Weights of a small mixture-of-experts language model, trained from scratch on English Wikipedia: vocabulary 8749.
Below are experts of layer 6 (counted from 0) of a mixture-of-experts language model. Rows are named gate (a neuron's input weights, with its number), up (a neuron's input weights, with its number) and show model dimensions 192-255. Each number is 128 + 24 x the weight over its row's rms, rounded and kept within 0 to 255. Numbers have three digits each.
Before each expert's rows: a language model's description of what the expert responds to. This comes from a sample of Wikipedia text that the model never trained on.

# expert 12
Syllable pieces in the middle of proper names and long words, such as Cr-us-ader, Shaft-es-bury, Man-us-cripts, mostly in place and history text.
gate0:151083080119133063122111113119194068126137101111137133154112123149151101146101138133113123093139113121179122102123114131103110153135131122151150123108179130125163116108127120120142153106129144
up0:169117126142169076120141122165169086135188111141117195150071164095145134121130146133142142143127119109147147105094087146096100142120126131146126111152149137115117060119101106122112129124123100
gate1:071102115146133120104116150148178094172135055116158090157110124096119111123106106128138151111160131109163141102112129143138112104101138131109108089112152144140118169113109066121150093170139098
up1:084097106130129108141124122116131147129129086144147131152092123102132107086128133143108181143153138085164139113138120147128056115079129117135066115135142146128111135098105115116145136140133070
gate2:139149188150125162116110132130121117101146104126103153141079129162158115134111099130176141102155092134122099135148111146121105140115151140160143117094134124140158128116099117163123135130133151
up2:117113142130127129125125181132106138129152098122109133116120124124145139108125130142175118185154076136128123140123143138130110110098150142105156150118162097092161097120136151117104133085118149
gate3:121135152098136111143104161081180081138157096119133156131109167148144134118144113145108158109116104160142075122149056093160124167108140141106117115149142132080125141132116120145165129132146148
up3:143171126099092089125123173078161098130143143124127120110144166114138118130153132133082167130136142161106100110126067117151081133088139126126142140158135145122134114120153164153138145126127125
gate4:132175159111112101109108131146164116148105107118138161115139150110096144104120076121112132096068134130170150140153143102109136119118131110120135129107147102131109117105103111117156110179145083
up4:158141168115104129150114127146186131117166135110145127089135121103113149102144111160085125164116152117128194172158118097103100100142109118124128163103148086114124094115135137134114122136159059
gate5:118136142107124111130099144090131162143138113149131131124148132172061095123110120130122151125134136093111083120146153099122106141151099140112154129143178102154128106075112122138141124128183108
up5:132099178143133141176125124116129142134140137165140106155111127157105130119118116135167114139143118131092063100141147116112106092145096149128114145107137123128129113124086115132120116113153111
gate6:086160128135123148137113148126132137150149078116121166086106154129130098139145134145123138185083174163168115102168130119104110149140057149159092127100103091112065120146139147123136168122113107
up6:070117091164104115113082117114120132112140124121115109100098156087138175186135102131149124153118176139154146130128125126134152134104133131155120145077142101096134121138148100126118123104080147
gate7:142157168118126171146112124139179174137135127158134146131137096128121126148149144144142139152145147179109132167156079126138159125135143133126113124148134128114078129158098144113101145135110170
up7:103173146154128148127113099137133127109104137180130138132125108142083128137159151150101153112157135117140128103151150138158143125131166109046102139138141134136132148137097122111136109143120158
gate8:113124120123111156114169129115092112121131129114148129099145155127091124114108126088106144119153145148152144139142155078115108148119116107157110134157123085140120140133113162113113144146140073
up8:120132127074129145115172175152127137140113114107157140085125158150125113133092073134140123120167141118132150144109121096095101169120088119143139121162115102149118133158109144129098130110143104
gate9:104142160119149127143103179106129112128123135102144101134135177132147136140133142094099087093120107129127163117154115133149139111105113134171143123159136133127125098087139077110181141133129154
up9:123127095130114115092121139133126112174139134100112105115109172124113137147140106109090121142090098093119178137121113099139119088140103153151150156101115111150126083148136134127157117103127189
gate10:101121123089150146151123124124132138151131117136141125133103158138100149115099125109140101143106076144118133180093195080160110146149100126132146113135136103143082137097087126118074112138141108
up10:083140084079122115129127149156098148102135143138142152113121117104071166122122120080129158135146067142110154126128160126152103124133122118090128122127137138160156135110106138121104113131142087
gate11:086110113144134140115122119143149108160111110102124116112095169094103134143144119143127133161095135110150137115114130106117119160122104108153147146161098086118140130122106121106144122119101133
up11:068145127150121177154159119187154115149104177120136102150141160120149126119140136123159117140124134168103121103110139088111079114143101136136117197131080111105151143113135136150113094118140132
gate12:132121188130150135120121088110141120116105141107187122168090128122166110164100134123142095068122125156102122137154120126144142118150132121093100168108157102129141141119120093148128113109108125
up12:108139165118122130089112101143128169123126141138171148142091131142142106120119132210129100080113131118136121121172121117155145115139147124090123146110134080146109154103137112130190072129121145
gate13:124083104161118094114152131119182154136130149150134149065096119134122109138121146161130111157149094112107148088175088166129143137126135107138131118135116121075125126132112179131132142127129130
up13:115099153111128093089111112147159169150125172136163161055108103141097112114127141125110124113144098095107128081130090168112098116134131161113125120105136100102105126131134133132158114099176110
gate14:127087140186142165153106150132157146131104135157175112081137134148139145108126131142117129120150125175164205136163085147096161168129065115144158141135171070129128141102144100147151141097126136
up14:109137129183141143143105127134131129109095158163173130147150164096113157110151163111131109123170116100119183146166071124115105161105114171124148142129180105161138107085139113121155098135111119
gate15:163171162110152123112164134153106112123119116132088109125114099090145157115137128098114076118121141110181116151131092079138155095121152144151135124118138130129119133131120117155140145128108133
up15:113133143137070136147094102132182134119122135137123140121152129153110154152128115090142156126141083156128134110108174143130118153124083092093126192099091079127157105131122122124140125099153181
gate16:116192132158101126085162137108121116132091102099143118103146106123138129095131112141133135180134136145126167118164123165117091125123101118126083162106085120136119158157143112108103103111100133
up16:085164127133115129098149188129134145117129132112115177096135105143119091095143149140108131124138128131128150137126116159094083134113126133084077119082093141111110143148115136149148162152119137
gate17:094139093139083110091074131090128121173101074156152166144118165151118144114138118118105106154096100145131151101115141183121138121154145085163130138105136118188145132101101152172106124153140155
up17:101093120100132093128111116107097115099162120143143150132095143161098162070134131121131113115125124124145131104119172176110090096179185111140138127126136132177158126132135136112098091109144135
gate18:156155178083117184101151120150185102131088112119144138144140153118140099137141147138146121074107158103137151136184138094162117131178155139143110133093136100090101134126099113140177143102099125
up18:157166177130136170095159105143183138130100119153096110173115118094127109133097148117136118131164161095109144107181091132126100105180124140095101117071129109103116131116095168146131121092104074
gate19:097125135144101133125110123142116100113107122139139156092090148141125109142104130157153093115128132135165132124143125140175097097147143085168155134104145113153140134120125118138104131123081110
up19:122157138096135128088144124193123121089105119133116150141122148168090131159134089161122134097128159148141122120174131075119080081137163121179122097139113116156128129128127139142098159142114107
gate20:132175147168114112143120102112099126118112108125077137175120149132152135114106130156110169136140130101126101099125094129174122158147104160149144117090109104096152113124111125136087133090118176
up20:123144130127105098156098093144100144085124109106130117144093117145144133141120159163110117131148141121115118108137115090145107122184118155119113123110083106158128126112128126118075153121134129
gate21:090153098131133114144057198137119121145118175086178152147124136115106140124117126127175137130158094114164131138143161090094168133121140097120121167125145135124119106141121101111151109121078120
up21:088095116142149110128106178167138134125121154133129132126107117155141125102140138148121097130144151109134112118174175105117104128149111149136132151089132149123116129097159132119184172119108072
gate22:122142164115106139154132140134147101153158126126124133190119120097098115126111141149148154146118084138074139135148110095138129112140128109137102117156104089067121108099095116156103145131117126
up22:112137085117111130147136117130116120152127125132143101122097122144119151133150143134130135112113118126077136077148131122141084086184129137118115100152093136106098063100128124146072143143093132
gate23:160158146111113137124085139131128129146078121127165152149070125173096083114137070098138123126112060124133125144171129111115126086090145106103096148161122106136086135111119134125089091120151136
up23:155166139100076110122118089139127125115123144144149163121081109148120106154122116130134162135058094143131124099131133081101109088118110109120129147143106105112147108105146115166114103093135104
gate24:116127135121128097149100143135159111141138113113122119123107139153121110140124115118139148149095133117127115131124131141117149112143119097114121099143124125150096142155135080158117166112133130
up24:103164123108125094140109140146119145128124104109135161080093055139120117144120141118119145136114107059106110079126175124104132150159115116113094131106099154113106121142135146144112128095121129
gate25:104124177117077097142092128105128175163115113106127152106116132155159116136156101092124135125130131155102148140128148117136137103112142140128105143166111101130122136093106143139146153134125138
up25:109126165130075094100122137116115155121148139111115169109110082122126120081158113160146149147175095159112108164155110090128114097138141141130087162135122096148127123102115165155150155095091121
gate26:120111110131150134173146143079078091159108154134150130149150133122105141144130130121133095149093123158121159098160154128118101103183147146122113121160112091140127103095138123118105124107130085
up26:093135145109165141132167106139090098124116138112185117171112105110062144132138144159107104139143136122103145092120130093137073118155156149099083153144129106155139110147103140163111116112119116
gate27:114094147129150132132093142146154092120158093128131106147133140116156080128104097132094110097125146109141128101109129123150115133120158104132162103098102130105129170123113131120151125118150130
up27:139145163130126139131156137182160103113143156166125128150134138128146107125155136105108165118109116131151165101143101116144070141150158122100138143090124095111167133101136152090146123125168113
gate28:084091076113132078168125144108152117110155120133111137136150124082134140110140105151149104166136144106104121111114155119124117117150141159131099112112178122139134126114137127145141106121092072
up28:124128151153149100120172123100103111143138109114138147112156108084144104124062081111108144153120139127179081122156136120149123146161138128123145141126177131133153135092143155143152093111143107
gate29:116121116143089168183102139107154120143110081132160162159122148086113071124101052110158096092098075091107155106125157139114153149138109136097106139121138098119112121098082110103175118105151134
up29:113125136118117151168132141144124143125103116133154171156080115115155087115156104125154104129144129073143149103108146107101132135162106126128138132108125123097120125113100148098146102107125128
gate30:139117151077121175133143141095125108149131150146166116114161143127174119137134159118141126118108095153148145134103131099133101119170104111120092140141136134127124106127148105158057159072121121
up30:141159166098115123139146143115144140148112153148147134151145110164148081087135152131094144145132119124137158092166154105102107093204145130110115158150128118104154101106111073174079147115158106
gate31:121168177119135180142108148137183132141099107116134117096151116135174069129112096139080106106079097167138127138154122124099157108085092093133128124118114129090122176161123104091136112105105128
up31:138135158107143140145131163154180125131134147123141129121119116119146078117137139127087108120122111148142147094206128130117156110136117153111102145085126139103144119144118136145103128122119121
gate32:146109135103148086096136141138155095104144133126088120151089117112130095122154121175139132130146103162123112116166080129092113067143155102162137124131143151124147120131146141154112131130160145
up32:130111113111127179122118127143129150167085163101174163130163152137073117110112109141148119103092124121184107143150120132094124152124133130125147117116135133100110161156123117089112162148139171
gate33:106173155089117130178112125112130135127127107099124122091130164121166089129140160117117124128081152150146132118154179134111118162140133144124118179131163123166129132156100129127131147160118118
up33:121163121083151147163121124132122096137151162091137135087113152118134128107129154115134107128102138104159147124146136130129093141162151154126108145127152129123115130111105122123175153147080094
gate34:139087132156113129208153135142172089106165187156178184108116141112099105090111150141140121141140110127147176112127119109124091153150110155095148155129120134090117157131133128125142131087117168
up34:094123108173123126171146138129160110133153134154163198136101191083114129104149153116135126155151140152159129113126085119148084120148121109136126108124108121081115096127114085147138127113104139
gate35:168090130128099093123087158100102095155126114116134164146129143181103118149092124118138128087138100177128122105146109126124130120103132107121144158124170130107132110121073106133142141125115083
up35:187090130132143140136132125139121115132088104138125137129134118158128147140132112146142106112135159177115116114118075106167131130130124125138150122066174143087129091140099163116126147104157104
gate36:098113162120153140155097134118146143134098125129118136127090172174101147121097085116187128168144120107121169108114167138100109118154118137113136141087130139099117083170138079125101115089118107
up36:099115140153111139154146113111145151154143136114105080140090141121102154113136095127142132141164168090086176109106121117113124144137125157084097084112163100158080077130168113132116116077128104
gate37:091155135098106080111146111140103148158103136142116127177091101143109136094111144133085092117127129119113131128133113121162163080141152108173122101057103150113146120141093106134105120135116121
up37:133125123128088174186095141106125120110085154135131140102120093140117111150128110146176097128113081139119123134146167098158115085146103161123146132140095089116141155094092143102167157103082145
gate38:080150152136138131138134115145129149147108152148110155155115208146134047099132127110078157119108093133120106078127124127165155124172111111132156133111117104139087154115118156120123103107147148
up38:067119133144147097138152139141129147106155137136134182155132195132102096105149130143092158131157115118139120084123089105135106127188140116121141139112130144118143115102134182145131105097126125
gate39:113155108156093097093124098116149164139108107105098142126156139153107146131159117117135128147127122159164128150168122130160132128129132083164116152149104139138089155125150145124111109146115132
up39:168178117170126126157133114145129126101115123145158139125151101103089123094135140110104121136152120142152123136180036129160103102136116134121068140129093148110137127106139150159135121157130052
gate40:151136124191128170086128133124144143121134120108170179128166135125099122133099116106140116123127149135133132153133119094112140105132119100161101150108129112109161144154085081143081115123127139
up40:137166115168131120108125125132151138088128112119131162134170155102104139109154142141103125149136157111126130118100106096110077108130129143144088142120100136123110113080124148117098125161109137
gate41:068175098115171135114141131118145119186118083122097173142079132182102168152158138102129097121086137166193159129089108176107112147110151114144108115160136138129124118125115150129118152109141164
up41:123142126159146115151152133077164115144147132096134153166092118156088161076125132126131124150106143137127121128074134099127112154114124124128070092143124151112128131145119114123084115160087149
gate42:114177180111154111140114132150188122149159173142109121126134113138138143148140108145133101145113152182117089156127102108115123154125103125152151124168139119088128151160122147151134159111104129
up42:124142175081105115156099180139140105142153129133130107121154117143126148184130145140138104166101133160077120133149112100118109128133100125127141166153136076097159092124129142167125124057089110
gate43:126133129136132096139165139138125142139123127134132155159086119087124128077126129123120121136102115112141119129105145068100104134074161106136125124121163117128114118136115127100146146083126160
up43:101159112103174126132104111133117133118142120148109108137124107144121133116080130131159090153113110114130088136135124107097108173117125121114126134142156101147150112105121112102173124083131103
gate44:118113143115075130137179141097123098132143162089099168133116126091135103149145149162145139124110133136121173092164112082109171155136111118131119143125179122121144114128161143141081149131151145
up44:152126130138100153107143118105152130110140157108113155151152108086139124105128173145094128157169140136121163091139115130130144120138138151090102128097164122144136098106122149162122178117128121
gate45:080157148146120158095110137139131136165095150139099066160088166141156098144150087138134110137162104144130146092131112146128090136128126117117094125095173129143137136113103132109134138130121156
up45:116116119127127115119070142078112138144151124079126097098145145128114171100127084160082099131123109133155139114109126143124085139162160144103085110168136102177145123157130097124185113121098143
gate46:078130147130094151103133134104156100157122121115163111146158183114133093115118097123142110105137159107127116148146124152133125112109121117106098109100109133138118151142101125103147147134122099
up46:094130160159088138098169126107148139144156143143157135137155135134177121097155137162106110152128127118093134149175134115132104132166095143096112141116133159103117142146118165125141163114113115
gate47:137133108084105131111109140171143106147124115113138103087118126157144106167121134110138093083132123179149143150156118127066181149100116132168120138109133110122086163110119176105107172127119130
up47:143109113107105135108097153162149124124148117149125097109107119126135128155139151170147117120138106169149149136183098126072140137129106122108095129146117126117121138125134166120143137114131122
gate48:119104125113110104117108125092115089130136128133126162112142137101102171142105120139127150159132115114158169105153129129128148148152123136134066138107145135085117097103110097169125110110089104
up48:115137156128113104140110136132101129154143129135140164091179075115098155094117155137124181133122135094132095148147136113109074131135139128110093051121104108142099113092153089128131103151093100
gate49:122154191171098123136093140122142107082105128107147126094173082125147092118118115135104155136087069114134144124107118137160123115126102068158106117152149102164104164141123117124118107117106129
up49:088136167160104124133100160148132142078140129105136152081162106139097092132123140108082148149126088118134174097092099130126085099149113103129121116123127100168108125129139140158121111108100129
gate50:103146134145130113107090108052123072103096154117161119090118119114175099083120114090130166126147083148168166079156150153123109088124126109128123152122122085161173127142157106128132110118111163
up50:110133161117127101112120135093094092107115131139155105090133116118101113105108133120127162098182133146151113081153119110144087127115092141145098114055167113171121132093138126124133156143137101
gate51:100132085161119139128154126067186115139124119122131137135115151149192099146116088139162114122128141139159108074128141147131125110120099085146136118146094135102154106145101094108137099143089126
up51:119140106143154130181155147142142134107121152131129149145151123145193127078131120144142119118147152135121129064145162110126123148124103142120071151126097161092165090144119157138105116098079134
gate52:102090142143142089109158179117148073142142113122176131122122159125153155128190079110159066111130136148132118083177105148182070147105143126141081128165136138129138151129142123145140139084107107
up52:138128152162096116127135132126130111132107060103123159120122123201138115140145053103096113103131155193166161093139109186156127111129129131121138159165129140130110119156135161112121150077139132
gate53:116190094131139115124134112123079140139132166120104174124104101150107124124104110156144118101126101144152148127117147090118119130144144108074132124153092080136160101088119130102144102132116139
up53:128144153119109129162132097140117117105135143144127149127095123115108090112124135114106108092123136164112117096125120112105147166138104117090102125124108095104140131141121169094150131106121115
gate54:133102115151122119118118115110157129145134126115127198132102100141106066117131178209123101122118129140118146137166105107135159137123148145159106104127125120111082111086082075118157125123115113
up54:119131094123155133103130086137114119118117106173135172098054126123095098085101132183158124137123152119080124145161121158118136113134130144144088068135131095114113114091101090145130150094100075
gate55:165115105132141122119141185119118117135112133086130154144153134134098105107123126129121115139147141131174104099134091180124128157144110135110073132114141154102139113125160134123125132172104103
up55:125112132091099099157162164141097129167117149157113156142123154097092141124099115109134111124125095056176159088124132123120134162119106114136114154115105159146127080105126130114139140115134109
gate56:113082147112132108145097164101121104138104127165136096171164139114155127130123115109106166136125133167138159119162165130110115132149106098120087167166156107116131125086149120111142095085060109
up56:115101177126139128139108173120146137132136122156142117127131112116128107099166140133148143136175160173121125130147128139119097145148122109115095120124152109096133106072151133148129087086110113
gate57:135097129107106095159137142157125118102128084149157137104121130192120096145089106091160151123111067119155088109124118155059118136092122134125107132141126120119162129126117114120125102155153141
up57:117109128112155079137154183130131121145155071152133156123117130094091105105123120144135134102167156069173116123155157124130098141156151173142096085095133092128125135111117147168124139126154077
gate58:140074085076137101151105131130110147154108125104143120154120149185094138133137084114115125093134140104110109161149126112160102105141137170112125099121146136139101124143123088144128110138068155
up58:134102107120153117158143124150111149142135109110129091155158133104069147102119079149095147090171162109125107138158093093155099109187152142142128100127131111129139103125124114124144103120109116
gate59:115114138177113076113173139112167128188128076111136157130122134104122151098125164151120099127143132144139154116131111134169107100153104166110099119088149123094121142108136145122130129141176135
up59:118114113094130147124085127131070121106128112092105137132128099146131070195104139088135139088098121066118160133138153139110163140162111142168158145087125118087175127138119116117133140091099126
gate60:119121159145103146173092174116142104140089140125156107113117128085161080098130103108106145148122145100123108171181142129117179103161110109103097143132143105152125097144132150152117140113168123
up60:096131150141078127133087164127127110103100184147116153100103123114167107077121128163105131175142159126129099109144103169097113121140099130079091165137150127125154088102137152140144144131133099
gate61:113139134106129134136071136159135116148166076086114115152103105109144121098133121128139140131148147141131107139147088146119147124090119123152063099117143108139116116130106071130143120140088132
up61:089130117102145096129095133178119118126132099116115116135160087117141155126127122112125148114172168161109109140104108092139106103118142134159081129153148119140145099084124124133149087122114124
gate62:105155120116125150126122111103137119138084116092132116160157177127082128168140145165152134121136104092088135142101125111137133160142065106123121116124109144129120145094114169141167113123111116
up62:098128121108116127084117143133086140142102119127109129136157181123078142149151129164154124140149123095098123092078121141105084176128074129114111111084118119145113123134112154153112135122154078
gate63:109163149156097103146127113118155108110122095163117174154155158108129137133121123146158116139142136118132117176129148126132152126142118122154128132142144119134140140092134141125132117215140124
up63:154145129148117158145113141157136139110128142155124150123131147094134154088115159110159127153177129125122106136137115114135132105128128118123121130141159091117146094100160164171140088190117105
gate64:111137118114096124098120082137113132159141141097135105164136125157105127138098103104153122135119168129146144106126123122133144180147139102142135107144112092149159084112155094132160142131161140
up64:109125153114084115106123066145171161152148127099136117133145132171069124120095110098169146132142138139116182126135121097103122181134156157113148120091115111102147081125132129127172165115149159
gate65:118197149142114122158125116134149157122098133100123160177132159116092122146103121151116138086103094142133141124131141120143162143120112145138104121112164081106104112124062144108114117145151163
up65:141166147149150121176105133133142161112109100123127143124134126119113152120133160173107122111111140114134200111125164132146112124147105140114115136116139091107135111094098141132118118125151111
gate66:141172119079049120126121147134146096141141150135155175128141139156128108119148154181155103108102133122107144079173129149141081127167130115161102132138160073083124115151127133155136101166119134
up66:131158125082076138139167150135107160124145106136147189127111141130150148103144131165114152128137140109104119112142134122155062105134146149124105156135144074082112084138121166112135104152127156
gate67:115136119143167088136137172143130120113105115145171148102127121124121117122099129150129100126116095121113166096181139138147116155093151124125103142162122109119117119124133144132151134115099171
up67:120144138118173099093156142154139141141113150135123168109079118117147130117129140131108123127113106119114103091160121128135100144099154130119084139119115127109125086118134126139157152133110152
gate68:125103127197161108104143133138151093132131116114145148133123144145087105125132109130142103163159098142134145161135093168142132111166093140103170158130110122102099145146115098117104122098124151
up68:103137158186153116123164115147160156125142121128117153153128141121122137119192145136128127155171129133096132154121126111141087108169146136094167115139140139080102146122129137128133113123103157
gate69:070146119132092118161165106077106151128081092108108105164121156150129130150133088139158120095128128144134124084163134107135122129103097136124115150161146125153113118146086121119124071113109152
up69:126147134136129127200133177125088134095140087084138131136126127106129110107111099127160154094162135140122123138123138120152096110129148141133100145147140080143115091138085117143116097144102163
gate70:107152110146106154143147135114131120169042108138180146129117151163151117126105091095112076090121145170105131132149125163119141122119142142113078154166137079160083138122098114139134127121116129
up70:112127133158120164098159123156121126099113104134125109143111138099089124087129137129139098137151131138124118104145095125144103125118176140119129096127142048144153131142146102134104146109148147
gate71:114095112164132112123156160106105104143131117105189131108142132142093126127128143148122097137131187098145148168157150124163091144150105149115099141145132136155111150146123101121115125122142089
up71:084104135120130097131153129167118107116134100140109125103136115099092137107126160133141137131121151105129165125157111123153082158148133146074086081125130132136128152107137124148086158133162103
gate72:129144133182142114111129132119194146120122124127126107148127135135156074114127125160104145128118102132132105112149088138113172089167135132084122127147098090140119140091162154116154122093136116
up72:152093123172099111112091129165130114127122141135117077142129131141174121123121095140110150140156101122158094054084098159110161099159103132088135141124096138152136098108123164145161105111150102
gate73:127137093092141109113110136162130124133137118140096176123107147141122128127128114128131162165115116131170082146115162183085148110105164104144142139147122082161123112156081130139151121147130143
up73:176148089107126124084121142177124085105121157153126164142120155157130138134090122109121164157132114118144107137119109127122108162107123119131070168152143137118123096159139110113105170168129134
gate74:084126155133078129152125144113158141131145122134147118099114128124138105155167111152129126142114148207126116144122121102093120111141151114118058127118188104136115127098090098109138172080127116
up74:116151120107105088127127180147152161133157122135137144114125124108117094121163140148097135112137146176121122131121125092114108112161116124115096135077193124159093105093115137122111166089125102
gate75:109142136111152107126136150121121105182119153105091115148081137128135111166131117114094130113145142110156165090126160089169187148088100122108157121122160118112115112168129097162100140115129130
up75:125137143125148129116096124141124109120115136114088135104108133115090105150145163133118083134123097120153145127147135082147124105095136114106139164103129125124138065145178098183103181101125131
gate76:145112161137083142121122094155113113096119171116127143097128098148146154100128148110165111132138141142100148171118155105115138163152126104101123143121133177127147120148147140125140122125142167
up76:136108180120136152124128121136069152121140139091131136101116106108111183116129136140180130117149145126143120140108130112140101146141108136099130117112152142128124079115121168098158161082135137
gate77:144195121109159156101064113144182124139119104098100127150098173149110110140137162124161152104140119118166114141159112135121161108124125127138123095145128137116094117099131085137143112112134156
up77:105148152124139146125131105128124130119155105172113130128102122159111154112132120103140140116131085106129115104171082150158110107162130160136142099157124136116142100085128121113152084086147158
gate78:138128109118091120099150175111171094123122065130126143148099166135164132118099130156117094140122093162162119124151128156102123101132150163127100142141171132114151156140128108107112135143123147
up78:124146168103122075132142123099163125095125084171117144113081142164134130126111093161099142081119097126147118119144130133133125088135119148095153130128184120149157135129142126093104142133102165
gate79:137132111103129136135135122112129125096118101102168186154133198118144098114122114073146100153161148186168095100170132091160144137131112145120130098099143121096133158108140110120111135088130113
up79:110136095147117106115160130131155127119108107089160173147147147144108087142147130136113132108166173189167105076177114098103122121146136138088122086108136139118137120134116136151065138111152129
gate80:129127091133106126143142110075149106148131111142114139128093133121185122142124111119152139140139159129161113135154177125111097211104156122130152134143118111138171110147145157113156120099115119
up80:148159124153142152183121124132145103119145141129119154103116149091143114089141154130191123134154134099147097107146189106153106167113134139109099130125148111145111094090137135139143149098088109
gate81:153123154125124129159119143105129128103151160136102147106128133139125100149134111095144109106159115161108129147100101162141112158103149111154152177153126130139153166161130110071145123106144141
up81:156134140142130110096101099164122103166148170153100141113100123143086086141112129112142116106159144082124135128101144143107127143122124135103164154126179153148149146139128150101135100108134138
gate82:120087121175096146144124083118123113159133094157130119118149155112112083172120115143136093066107117107102104151166120129133136112119130161116093144106120110125110129111109140071175161113140104
up82:120162072141102122108094139121126128126133112132158145159136130121114104163154115136118102124112142131105074146146128153087133134112095120114041124126144156136115107116103134110155127123138130
gate83:128082169149123095119120145135135098106128138159141169167132122105147095100143128136152149119147133135179128078169121135156107091187138126115142127124151107127130137105131153152158137139123122
up83:127112146135146154157095163160138151096149151112150128104141144170138131137113089127173146097130108138111131091112125133109124114148141097130116144093126119135143105126105118138128155130108145
gate84:154108100149103125116170086151135111159153128121120152138158146139115113090094130149120139162155111139114160135146120117118071177097117129101103073156090153110110115098167123114113121136144081
up84:120096126116124101128149136164147119163144138123119164099135131093114121157120125157106138111149126086111168136114130088104063097120133166103091093144099103122131123103106124118127155095127120
gate85:173150157157129165156126126122125130127148166121119141115201146120114093118133155144099133079162189096148174132160153067154121114149130121110134115105126134136091156114112104126100149193111120
up85:129114149168142166122123103108102107152149156131112143124177146086070107123141118123105165119151175122110155112116082098138102131158123139079116115083151105177092115122120102144107135176104103
gate86:118159111160097145092116126131142146149140084156155156105150158142145099132146116111147092126116127150153142147185139098080095124138143116143166102113134128130122170135092150109162141110125151
up86:118155120125116143145100099130140121119164109143134143125133162142135127120124120135196091149137158154160135151154142073106103115128114125172165132115135152100114128109096135132134121104084142
gate87:096101120116151092166151100064124116127145097105153145123102155147152159145100110087154154133108153109184127097109123142078103139118167079131084134147113123145159121150136121137156148081126123
up87:129094127083141101122157105096136146135180096140117110076117150147094155122137087111137189138172146100155140118082115156063111103128161115118108128092119129160156108139124174169151107065130145
gate88:154150147136114109141094163135173123119114152104105144095152161119126125132150064115104121119114088103182146091146137108120142138090114107141099168117159107125108126122114136097145148097110130
up88:116153146136127089154109165101096114113174133113130126089183126142138143128150133135115126155118129094153144102131130162127123109130147118120118110136128117114131116112109167087154148117138123
gate89:137116144088129135091130175119083108112152119121177122080141100151119133092146104091129139105106097124150099139140132160138167089146134121133114127117149136133139126163133069131154116130100159
up89:106135118121134147134167168131111132134137138143128137098129063160094157116119135124136185082085108129152131093127080158135146103107149096122123131112118094140110103140122111146145121120103153
gate90:080127151172126104163118112104130106126149106147133135141157183118137123116121116087108173169124130105140108114176139149108128118142112118116106104119161100102160131140134094168159146110128081
up90:115099135125107145162107104097127136104161106142150139131139147119116164114132128107125138115172170099132070118144105151120107092115146139114131111095167136134142097097144138131125120112116120
gate91:139146135137180127136121089119174127093126154123111145121137097113136157116134135140159132195175084130097079114103093103128089096136135130141142136104141104129076115143136112146108134159110139
up91:149146099126128098088141072087175139140133163143126157163105110112137138141133101144102146142160102103131091112081124141144075103105139166109188187091133096117154123152124106141126089151124153
gate92:113103086163115118175114104092100097107165125112165128165111096147148099111106132136108117149155131145122134131146116156115139193164127123105114079140167137105145124106098160158141120152146124
up92:086113113151126125147100132165116126134148100103147129089090112129112090155124122089109131125129151136140115105112128142093137173156130109092104113121138125146098098130084177125118151099095123
gate93:069102125089117157136146136096152139116140129134154120101081094155130124143110070133159133153148117115135121138124146126084136170117113131141175194104119147143159093143122172130125132125110174
up93:053118138073099131085106134144171135123102122124189116081109109115159131137100079142099117145117133146145158148143106127093133154134113095078106157095111143118166125145170147136207155109120100
gate94:125127071136090119128081136121139154150092138151131156147133156120105157134144151104132134165105125166163162131149168100125134149097155137105108145099120135138104169113126123110137118121150127
up94:106110078141081108110100152138129148143116135141121162139121122124139168136204157098145117177127151153149131084142133065104121093134149145096107157082133138132104111096116114124112144128144074
gate95:126139149144125129117077115102086064127112111092151163144114127188141143133086098147185133156117055113142126121095134125107109118104146108150136169175053106157134107185139168169152115142141145
up95:120159123118112109086112131184125117134101107089131165108102134167101132133129095145146099137124108118132121117121119119101077115076154131108142144145076137128129120170137182201163143124135134
gate96:091065089116094093145138113129159114145140083108111099135143164111165066135129110120106103131106140092115089085137126158107124124101116131152128149143135097105099141123142095113095104129169130
up96:069108121149105084164089151142154161146159063122118077093154140110122108164157120117151129132166129104089090085133102127117100119129122161158124112097144044169127125102097105133112098058133132
gate97:116156107157134134137135146107138104146072117108144107096126119145138115117138087097127112114108102147133146101122122084173140139125128155185066159081132120143108137088097089128138135138083129
up97:086156094162134103140154159125175130153112107138112087132110127136121082141145112139111167139122127146137101128143091082137125111143133151134138129123106145146079107105107110155116090112090129
gate98:125124193121134120111134152143153136156097122149121156091121121130125105118106089161093068138090086112122125148167096143145109156152120124107141160122152116106128116139128147140146126151151122
up98:154110173128129104119150157141155113132093107162111152144149117122117139076127077153089093138128125121137132124170063108153057115179121140104140149108156085114128106099160176191139126152131095
gate99:179161150189095142138137116098120121159096112139150142120144180160131121116109144166126134094124136151119099144166162114149128139124137116119133127096148095147124157128086117132122094127142090
up99:113127141160121109109143087135128148128148125133137143073154160126076135089146126147152139135126143131121131115098140084116099117122168130103112108049154118141099130134090142145110123152135085
gate100:094151176117149118146123117141133134149132112125122138129123139123110129120115129102135139124123094137159173127142143095118108163103103109137143130144158146109116126129136116120124161133113128
up100:089146146169134098140105140153086140138175123125105124110146100116054161114133131122141165144123094123144136106141133102140091135091095136101120086148107111078104116126154123109154138121144100
gate101:090142157166076112117106150147147161097124081126151128098113158109140120178125089087101112143122104102139144132147115116091172087087132110136150114106095084089119135102106110088195150110130165
up101:108149092119083114090127120129144126132106129185114129151099131104135128138119091107137113178112091094188146136163129158107171098075111147128156107158105116065164102153114090090214148133116127